{
  "experts_per_token": 4,
  "d_expert": 64,
  "router_score": "softmax",
  "normalize_top_k": false
}
Below are experts of layer 5 (counted from 0) of a mixture-of-experts language model. Rows are named gate (a neuron's input weights, with its number), up (a neuron's input weights, with its number), down (a neuron's output weights, with its number) and show model dimensions 0-159. Each number is 500 + 40 x the weight over its row's rms, rounded and kept within 0 to 999. Numbers have three digits each.
Before each expert's rows: a language model's description of what the expert responds to; "comes after" lists some tokens at least twice as common just before its tokens as in all text. This comes from a sample of Wikipedia text that the model never trained on. Tokens count by the router's weight.

# expert 9
Description: Final syllables of surnames, given names and place names such as Hedge-, Helge, Lexington, Sullivan, Ranch, plus the verb piece gan in began.
comes after: "ar", "l", "w", "or", " be", "b"
gate3:529519494455480531449564513504471470498488451605577527467482517554521518470540513434492437455428494482493501564503484492415414484540466482481463435503549509455472530458467526534494416524579516452518509465545465511484511499489537486450502458517491598520480544467486471499547393506495463472471493554525558467446537454533600509466445487471401510499488467540489494514526411482482486506485510577493497505521474500514436431547539447517463482608486525513503508469524469474545472502548520
up3:525539414489488430425542447547479507504537501457496475536500444523474543549539513538468513481452450549539502507521502480458458522526427455498495524555486513506479517509516505449496475497515498507509486595387623511506437554456474415455486495520505486548482438465484474496524527546434436561493489577497592578479475471507523467450433494460387549522462511495482561542496466593498495493510479511525426494462505471543494517488480508525510531539484496461517485588428475504511471510491512
down3:472534521467405546514495491464424541491397412519387520532490488463511478593453518497507514494511575512528521521441473512530468537497536480463541521498508502490473552484538482439532423517474443537504542556445549511459516520504427441506505495452556488553488545510453448473501530559484502533544412524486505466516475470478531456500506572471491553503537497499613519445503455468515521500483556530460470471542540515489479435534460496538489445437538553539535504514515454499422446524455562

# expert 27
Description: Word-final pieces such as her in Fincher, pulcherrima and together, and compass letters W, S, E ending latitude/longitude coordinates.
comes after: "et", "°", "″", "ort", "in", "n"
gate0:557412524527508488485444537554394417474490464553452470583490508457592430411548473523560568460446510447514514528504457454477475471477512527462511424536495528512503526533491424505499500527530469549581573537552515493529473491486425475441463536508543509503490496508472523438448506483550528469505496490502530506509453582488499615508497487475496475548507499537592470516515515504510553488478487479469462461522491420558507459511537474514469439537479508502558520528544498537501488550450443
up0:520532507502467482516521515425518546538538479467495575445470496412448514514522445526485458502496490503452523516479519585499494488524488527446502522464501550495534503488472543527527494517477514557462528470443432449466564532477479523529532577475522466471536530545536493448486464495562426546399543506497452448487445501502496434500524473575482430508502501485470422566421557504458480626570500526511519517489476475438526545509553538512481598506550539554475525518466504519575555570516534
down0:514549473482467432450510548529556526484531477476467512477506526485489457476451478454463439511581450482420471441531530516527475550511463475499532524464535527511431454449502532486521519517580474444515516485558524489516536515473580541446463471527548504490536484540458533510580455524489531566540559495559488509543484478471509480546509510505531477506498502506556460494474551523466478578530398457568470594516522500444412522543441501565482556529482570488466468635497517476462484543475451

# expert 25
Description: En dashes, hyphens and slashes joining numbers in year spans, scores and stats (1998–99, 258–71–20, 23 1/3), also "pen".
comes after: "1", "3", "5", "4", "6", "2"
gate0:483542585520512461495515486500488528582528526526499520500528483470481485506475504538520523515561532422583445533436481532514577536498522488492464471347513565466465529518552470354428474531526508428464468535500504505542523512490490472511504517446549473475567444538517512538501542524536469503503481513482518501450442471457442499514486521458505446413494570549514563538487473471542542516522473515504536463477484423512468542511551507545597541492464433494477480417488509508487508531548508
up0:521504435482505508533429523531480502549569532568473558558479476498507542487530542493501479415521497428545473504451497559484502546526480505507468477401535536457508530579554524447462519619480495469447502538456439496533522487505572435540502486424514474488521524526547511520484530472471551523577509466539489477459493493462419534438557493474470495517519553524508539569546501443561513506520459493437499589473443439491476513496603530529577523543502428528476472460448507525521494497494509
down0:436478522523530539455514543524484476551515409496541501438547495448546498483479481405394492522503546509495432488529502496510493463493513406469490494481492490518482493547445563487477541576514534538513480555503472613476498537485576522461490526524476533471560551446485513487502378527546490492509484497500505412427508480571469556541447443522509406522513517504516482453551484534465509508549466505473465473525488539478497487573545524446521470560536482449517418504479475511498399477503491

# expert 29
Description: The letter c inside words like discover, discourse, Francis, Francine, and bare space tokens after table pipes before numbers.
comes after: " |", " des", " dis", "oun", "is", " Fran"
gate5:473430522554505487558476450484536533478585569493611502577522528485480498526444459511512543471544457524511541487479457474573472479472485527491499516516440461485596538509540505580546414502466459538521440552526568525525501493457465489454485441512525518480509437456459538472498516525557490512478412577497490548555487564509556590496537463481517543499482513553499458469555571485435506495524440501494438594471515511543474468510522488489490469540443448492545561510476500510470451529478529
up5:527494515536476435477530446573495525503543622481465498598536501539492549557475564511520457520626446531505460459493485520514488502494429505506467490573510464529544441507542537500402443522495472522524539557494508504524498482401472497420525521496544488509443446486449536508561495526528542496480478577532446497476473576445538523496485515545532529524471472499458478434555535408477469493494488506442458492483511530439447474493527496548531530481483499471520516431504452475579498568499513
down5:484463546553451532463505456525529484518500460429461501522503461495606554503521559572503406502571590447571532535497581520486522525437471541512556495469475510490468453467526525435521493484517543447535449504507509550572496489548484524521595511523489512446578484503574502439519563440517552511481532507548528525546557460520472496515448562505481507431528538476515489490587429558476538495502526473536527449518529502530569444552520499549450552481515534546504476494542469518521474477510455

# expert 20
Description: Mid-word syllable pieces like ul, ic, ann, ult, as in cauldron, formula, articulation, suicide, plus a few word starts like pl, res.
comes after: " |", " off", " res", "a", " r", "pl"
gate5:477520503600528442528480537596483482448407490486441513506501498469516512439454546496589548483519482515479522504477472504523474395512463482481582491558461503490548568464466464543485489495430480501492557576506554542515506470479486498502507491512487525466490462471427519469450587435500512484518483527497518601564467479423549565543444493464489551538502494530493530500564513467459492545520495498478463474520426450479517523541491481579469459545487437476564493537523498532469485617520494
up5:531481439493494470562507538522563461473483553499559459501488465558538514468506531481533533521548450444478518465452463569576523477495461461534519496524436521488566574487526513502527486486528571574475555539506539488456517434494459510582533427475531510480452576505484561482554451439474492526473556536535488534502465467490575563507477580541526530489477504493451515477465550417455491575502484470508506481417472527506441403478542591532464544513511428447531531447496514520504527510544517
down5:575483470544519506473441491521524467492523582421392489514543469496523489507548450537512532494505495481561556450567536461557466567529505533517489462528484518530556485467506583481509483474544569432482513485585541470528582389480446456491556476441509530502499456423485456483588513512509544483472506448485482514505472544501542578486549384483527503528523450509475453504528498454464442505460531555480466603481492536483526543481505530529500533495525475502501535492485469538481443472486544

# expert 57
Description: Pieces inside field labels in lists and infoboxes, such as Inter in Interactive map, Order, Class, Champions, and colons or parentheses in scores.
comes after: " (", "d", " D", "b", "-", "c"
gate2:569419525468519544501498542494512467466490487462505582451478550477564529486506484482500475468436463444548516504464545477454456521532559524444447469505550548482482558459474578547484555516561587463531449453483457448501530556550515493485504487485358556455523583523554441508538533497441488510477522485424452537495535515470529443535551527511455430496510514507530503494531485492476475503507539569530509489476476430492534548447522465496511454475515510503400469463471456515537568487441526
up2:478450435519514545510491520485525470522431525456422610493468456495560511514514519578539511446524437453497534507523465491542492541468503481478471486522499519563449518504465500585462454517493563503537511471503505495517526508507617446507497478491465488437552517579464456417568520561511446506491543498458499597481512435445495517539538465500452511430457495563545461481449494494546536491511500492442535518483409504449590589476544562496499439485531513501430457477494524526520501503487525
down2:519486496383468509468516470550495486452419538482505506516576491551414553497486529493413511560462484445504465527558431535449492528494428535508487419459488480529522485491553528480435519584518516484496451491431515489614419462503498510478551453569450506544476496523527495495458540473543463509443480488481513443425514551540487479490479481500462559582536529547534478552550429513529442515538507521507495469542539449509469468429509508500472499557493529508568505558477442504503478533462520

# expert 50
Description: Word starts play, Fran, All, For, Will, pro in sports career text, as in promotion play-offs, San Francisco, player, Allsvenskan.
comes after: " play", " Pl", " |", " the", " a", "A"
gate1:569507543550452531522531511458490498492481518432498509477544458446492500445504519448563518468499464438491519506508484477515497498525462556488502496430471494434514539480422469561556480506491527538476474428491550531456518528530483556491556502494468494388550442516584584524476572476522579512485576507461487505515419483483463528482538428555475528496534476445553518494520529488469535540572486507446441616418444523548510557471579492489503470476444520523477493453442513471512469486476550
up1:543494497492499458497498448489478480473523492420448498440547482523457383436500493505490557558437541460589486470410439524508389478501504471507455495459505508424473492445524480525529507503463492532458471465514472509473534491451499580463470527506439498395483475463532520535480566475595497534511464505516439473481539433455588543479528525489522471417430512460493514486498529460499539550537444530464503562504483586557463503478494555463532443448492512496480457475475531471530485523503477
down1:450522420557431492522566487564471500409497552410493487429465457473488486565525462538439487511488437488475540515504541600546530497499466516492493519511511575579471533474511507489506480523501519469550466519460516455464609487486524481511506453504448497534503463444468551538530577472539508539501442471558497450450501530534465470491451439507489504544481451564495517569500365521475553445502494475508466490519445518568485484513556524499502564491536512521444450476503464545526469561464496

# expert 45
Description: Mid-word st, est, ast pieces such as Fjelstad, orchestra, best, plus first, second, ond and inner year digits like 2016.
comes after: " again", " e", "el", " ", "he", " re"
gate2:533441541513474561553496540577487508566509458524457457504416512491554527459468447515417556534458514544515540459511455470510581542446535507519559465533499507453456450477560527457428465462524563508446478596605519482594414533535536477431482479436510492517480489464532466549495528561492495477466518479503466490475445536546457508551509504480498494489509502519505504493459475489511491492433459415476553485495586472424552514432505503450517458514519493528556553519515535497545481502535511
up2:436553479501520553535522422498549510531460516522416441518511462472521493493443546460480526428525456511480493546521522509525448466519460519468481480530477508549531459533445499507489575507432490527498481508503435467434538509523454500499593545521429452438503528514479470491518480458482494504519604464517544529465461474486510423502490501529617441468546537455544475563520507552514527522506472603486467531477440584427499475546476553526443618518495454526514515432519488515517479475486528
down2:546521534522452474484462474457473496558519513483398568499555468489458467514538516570529556551486439459475525474369464506524345484512482542501538527473532471529616494563468469464454544450525447463509512452471523460508443597475415464497469483517513451569556513534451483457526467518459506527473544511469469532552518484495518486496448455472502518536498455530501514472510533606521507509512454479519468520529509510450496514534468478470565476521510495475476464557442541494507469488538496

# expert 32
Description: Ordinal pieces like th, nd, ird, irst and words second, first, four after numbers, as in 12th century, 2nd place, 2/7th.
comes after: " m", " ", " th", "u", "1", " g"
gate2:491438537578475507482535419458486585484501512579544496539503529557512466452483455457447615497531567457516505447494507452517593438483470441516478500465575488499505580499449453553496473494478493449488492491551511482469419516524479497494529454537542488463453487469550408442512501505475460507547500550400486504609449491448489471504510485509553483520483456557478508527523481543477499469535467513471437522517474564476480560524504532387526471507541449491460470469480543491510473509498499
up2:565499456549443519492580479453516528472457449506537467536509548557509493502517444445535536449497528495554434517495517525471489460558468457475512476451591535510406505503499447424512497500556516403485536524525501463503456488548505503495510494518456479458471515472543460474468516545494472569489551524426558490548500526490501448537422458460525526538555498499450490530581472530534418493552483574497491553564513472492463525493518561392591443475507451505509462502480459536464444546526453
down2:558475484486503474506529556506510509492471444549576513450487478494451470542539501548496552524509548562527491490444516468439497461477469465481476495512590530475445487483489532495480570501537490514571462489491580623532522563511482468495510495516515501525432465483486575564508510467473435523486571456526511503539534488480527465535511508464514443509498537459406549449487495518503546482501490556552551595498455422471564506459545555501494430533546403556439484539432479516453436533553500

# expert 56
Description: Words they, them, then, later, also, again, team, plus endings like -ress and -other in mother, Congressional, aggressive.
comes after: " The", " f", " gr", " comp", " m", ","
gate0:532489468491514538469491517444427534503544582492516467564459466572463473485503525595511531485485506533463496533525447453519519478507525487542581516435539559550556510443423454556477486421527509470509539535482546414515563551564506547485527506512510485500466478468500586461505571531452483492463520532546463498479535516543485556527494497550450469515486501648508488511527534487459468556559511488508395464475485467541511469531502517562487546476563525463510526581482502530492531532464445
up0:555528516485504520443502505468465591507510569538514417604501491560461483504532511523482498482503559563464533586516475495522543515462508494513529582493518517514518526418423460536463441431528444478492520524483538478505502594591462512510563590436551537514461507451546567468493573492486504515497480486533456493555485469538497528558501546467484492555493541577501508580488497498446464537550478472526510461500486446449492452563471519499539529522571537441563520520502520524455527467522453
down0:553457489477461444511552418524435534411494481430483508516478448473497489467485457520452522528514503588507536472544501470464522569484452468447550528499491502497459463413440482597507518425448509455495543516543483575471478504518494493460469497556479497494452435537548499554551515532491570500443542523451456523471513465471577475533509497441543563445442522434524466528574581527478529410494489502508499499461511478549555470513539491486549481482496454567472447452511482506439491466503444

# expert 10
Description: Short vowel-consonant pieces inside names and foreign words, mostly Romance or Greek, such as Franc-is, Andre-as, Ep-is-ode, ind-ep-endence.
comes after: " |", " v", "c", " V", " Ind", "g"
gate5:547546532482529608569520606487520505468495499465480528514470560439479483534558479446517471430462506467558451584498560474439409500522504448465474506504408466518499540461456455482558507566481518556482426476476513485508523547530515500467460524497482503536524454508468461499492472506491513490485490484516481467534496409423532520497461441524467507556477522487488541509486554456505511567447441557459541478488453491539542492517513484502432502386518446522513470461489520454531501537378502
up5:521523525494479497463471501532535494538458496496448533476557406563554466494445580576510522539491502565448546457473486590527566470479517565467499546496561552528513440446463493478478517503455469468478505551531519472490474499524490512534577545504520516466490567502514569516521487472429485489514540488504524575448559508529448535541563539469533497475494413506512509542544515490509449433597538516502503523545445498459520487449450535501498508603576516485529540508559523610525448503553495
down5:568551513524529439542457486503441533481477551456496535471589521559564507539459485487495503482520438485570530457493471529456534541498528427525487501496483519468499517452486556488487509486525538546429541509475489506532543502480532520549543503434539508440538512537628446405527485461514489497476505439442517538531487526501451456474450499518545519524517460521465478567455494465513447566436480515557482524479489510549428475535533434488421477526493479524470542430482495462521619469515600

# expert 21
Description: Capital-letter word starts, above all U in Uganda, Ullensaker and US/United States, plus month names, inter, and the ory in Category.
comes after: " U", " United", ":", " in", ".", " ("
gate1:530555548485496493538464498459511502481400497515534481487455526521557465546520505453424527565492499554505336479468485454446529534516476480482517428519477538512462564504526461472555553485533552521489479469543541495521507532541512526506405546503543475408512500491516507499437513523544485480458475500506490532428460532533490517463401526483476475447488538436412429515494508483502518443467448548517458513467547460514508506466545462476562522495507510550510564451538455465589502480524579
up1:469472404542519572477530438517502468515565511509427488542563521523532550497485486528552511486501458514498624567545552524554439493444525470443494617470538491514614440512452532520415453511497421529527504533482487482470516506474505504488580464499475537531506468471474546469592516489424485466499513523496512465522515508475522558501523491490527516540585440505524556510567508543496462508490526465541504483519495502496477466521458562539443544512504470446463498511443540534440499495470421
down1:456532467472541532528494447514528520510463558488515424443534484479480544526556540404522513525551538469473453544447471459567456569481453490540569509484459539490521584526510503510474428475509456478487528531438486476523462514454507486536427580498470475565510558496437498445570544504529413440528447575589465582524520552461531486472466463521537557492516559548475557474471523526520454491472503550462564425537499422501531506542515511503474520484514479495549511527566493485536493541526502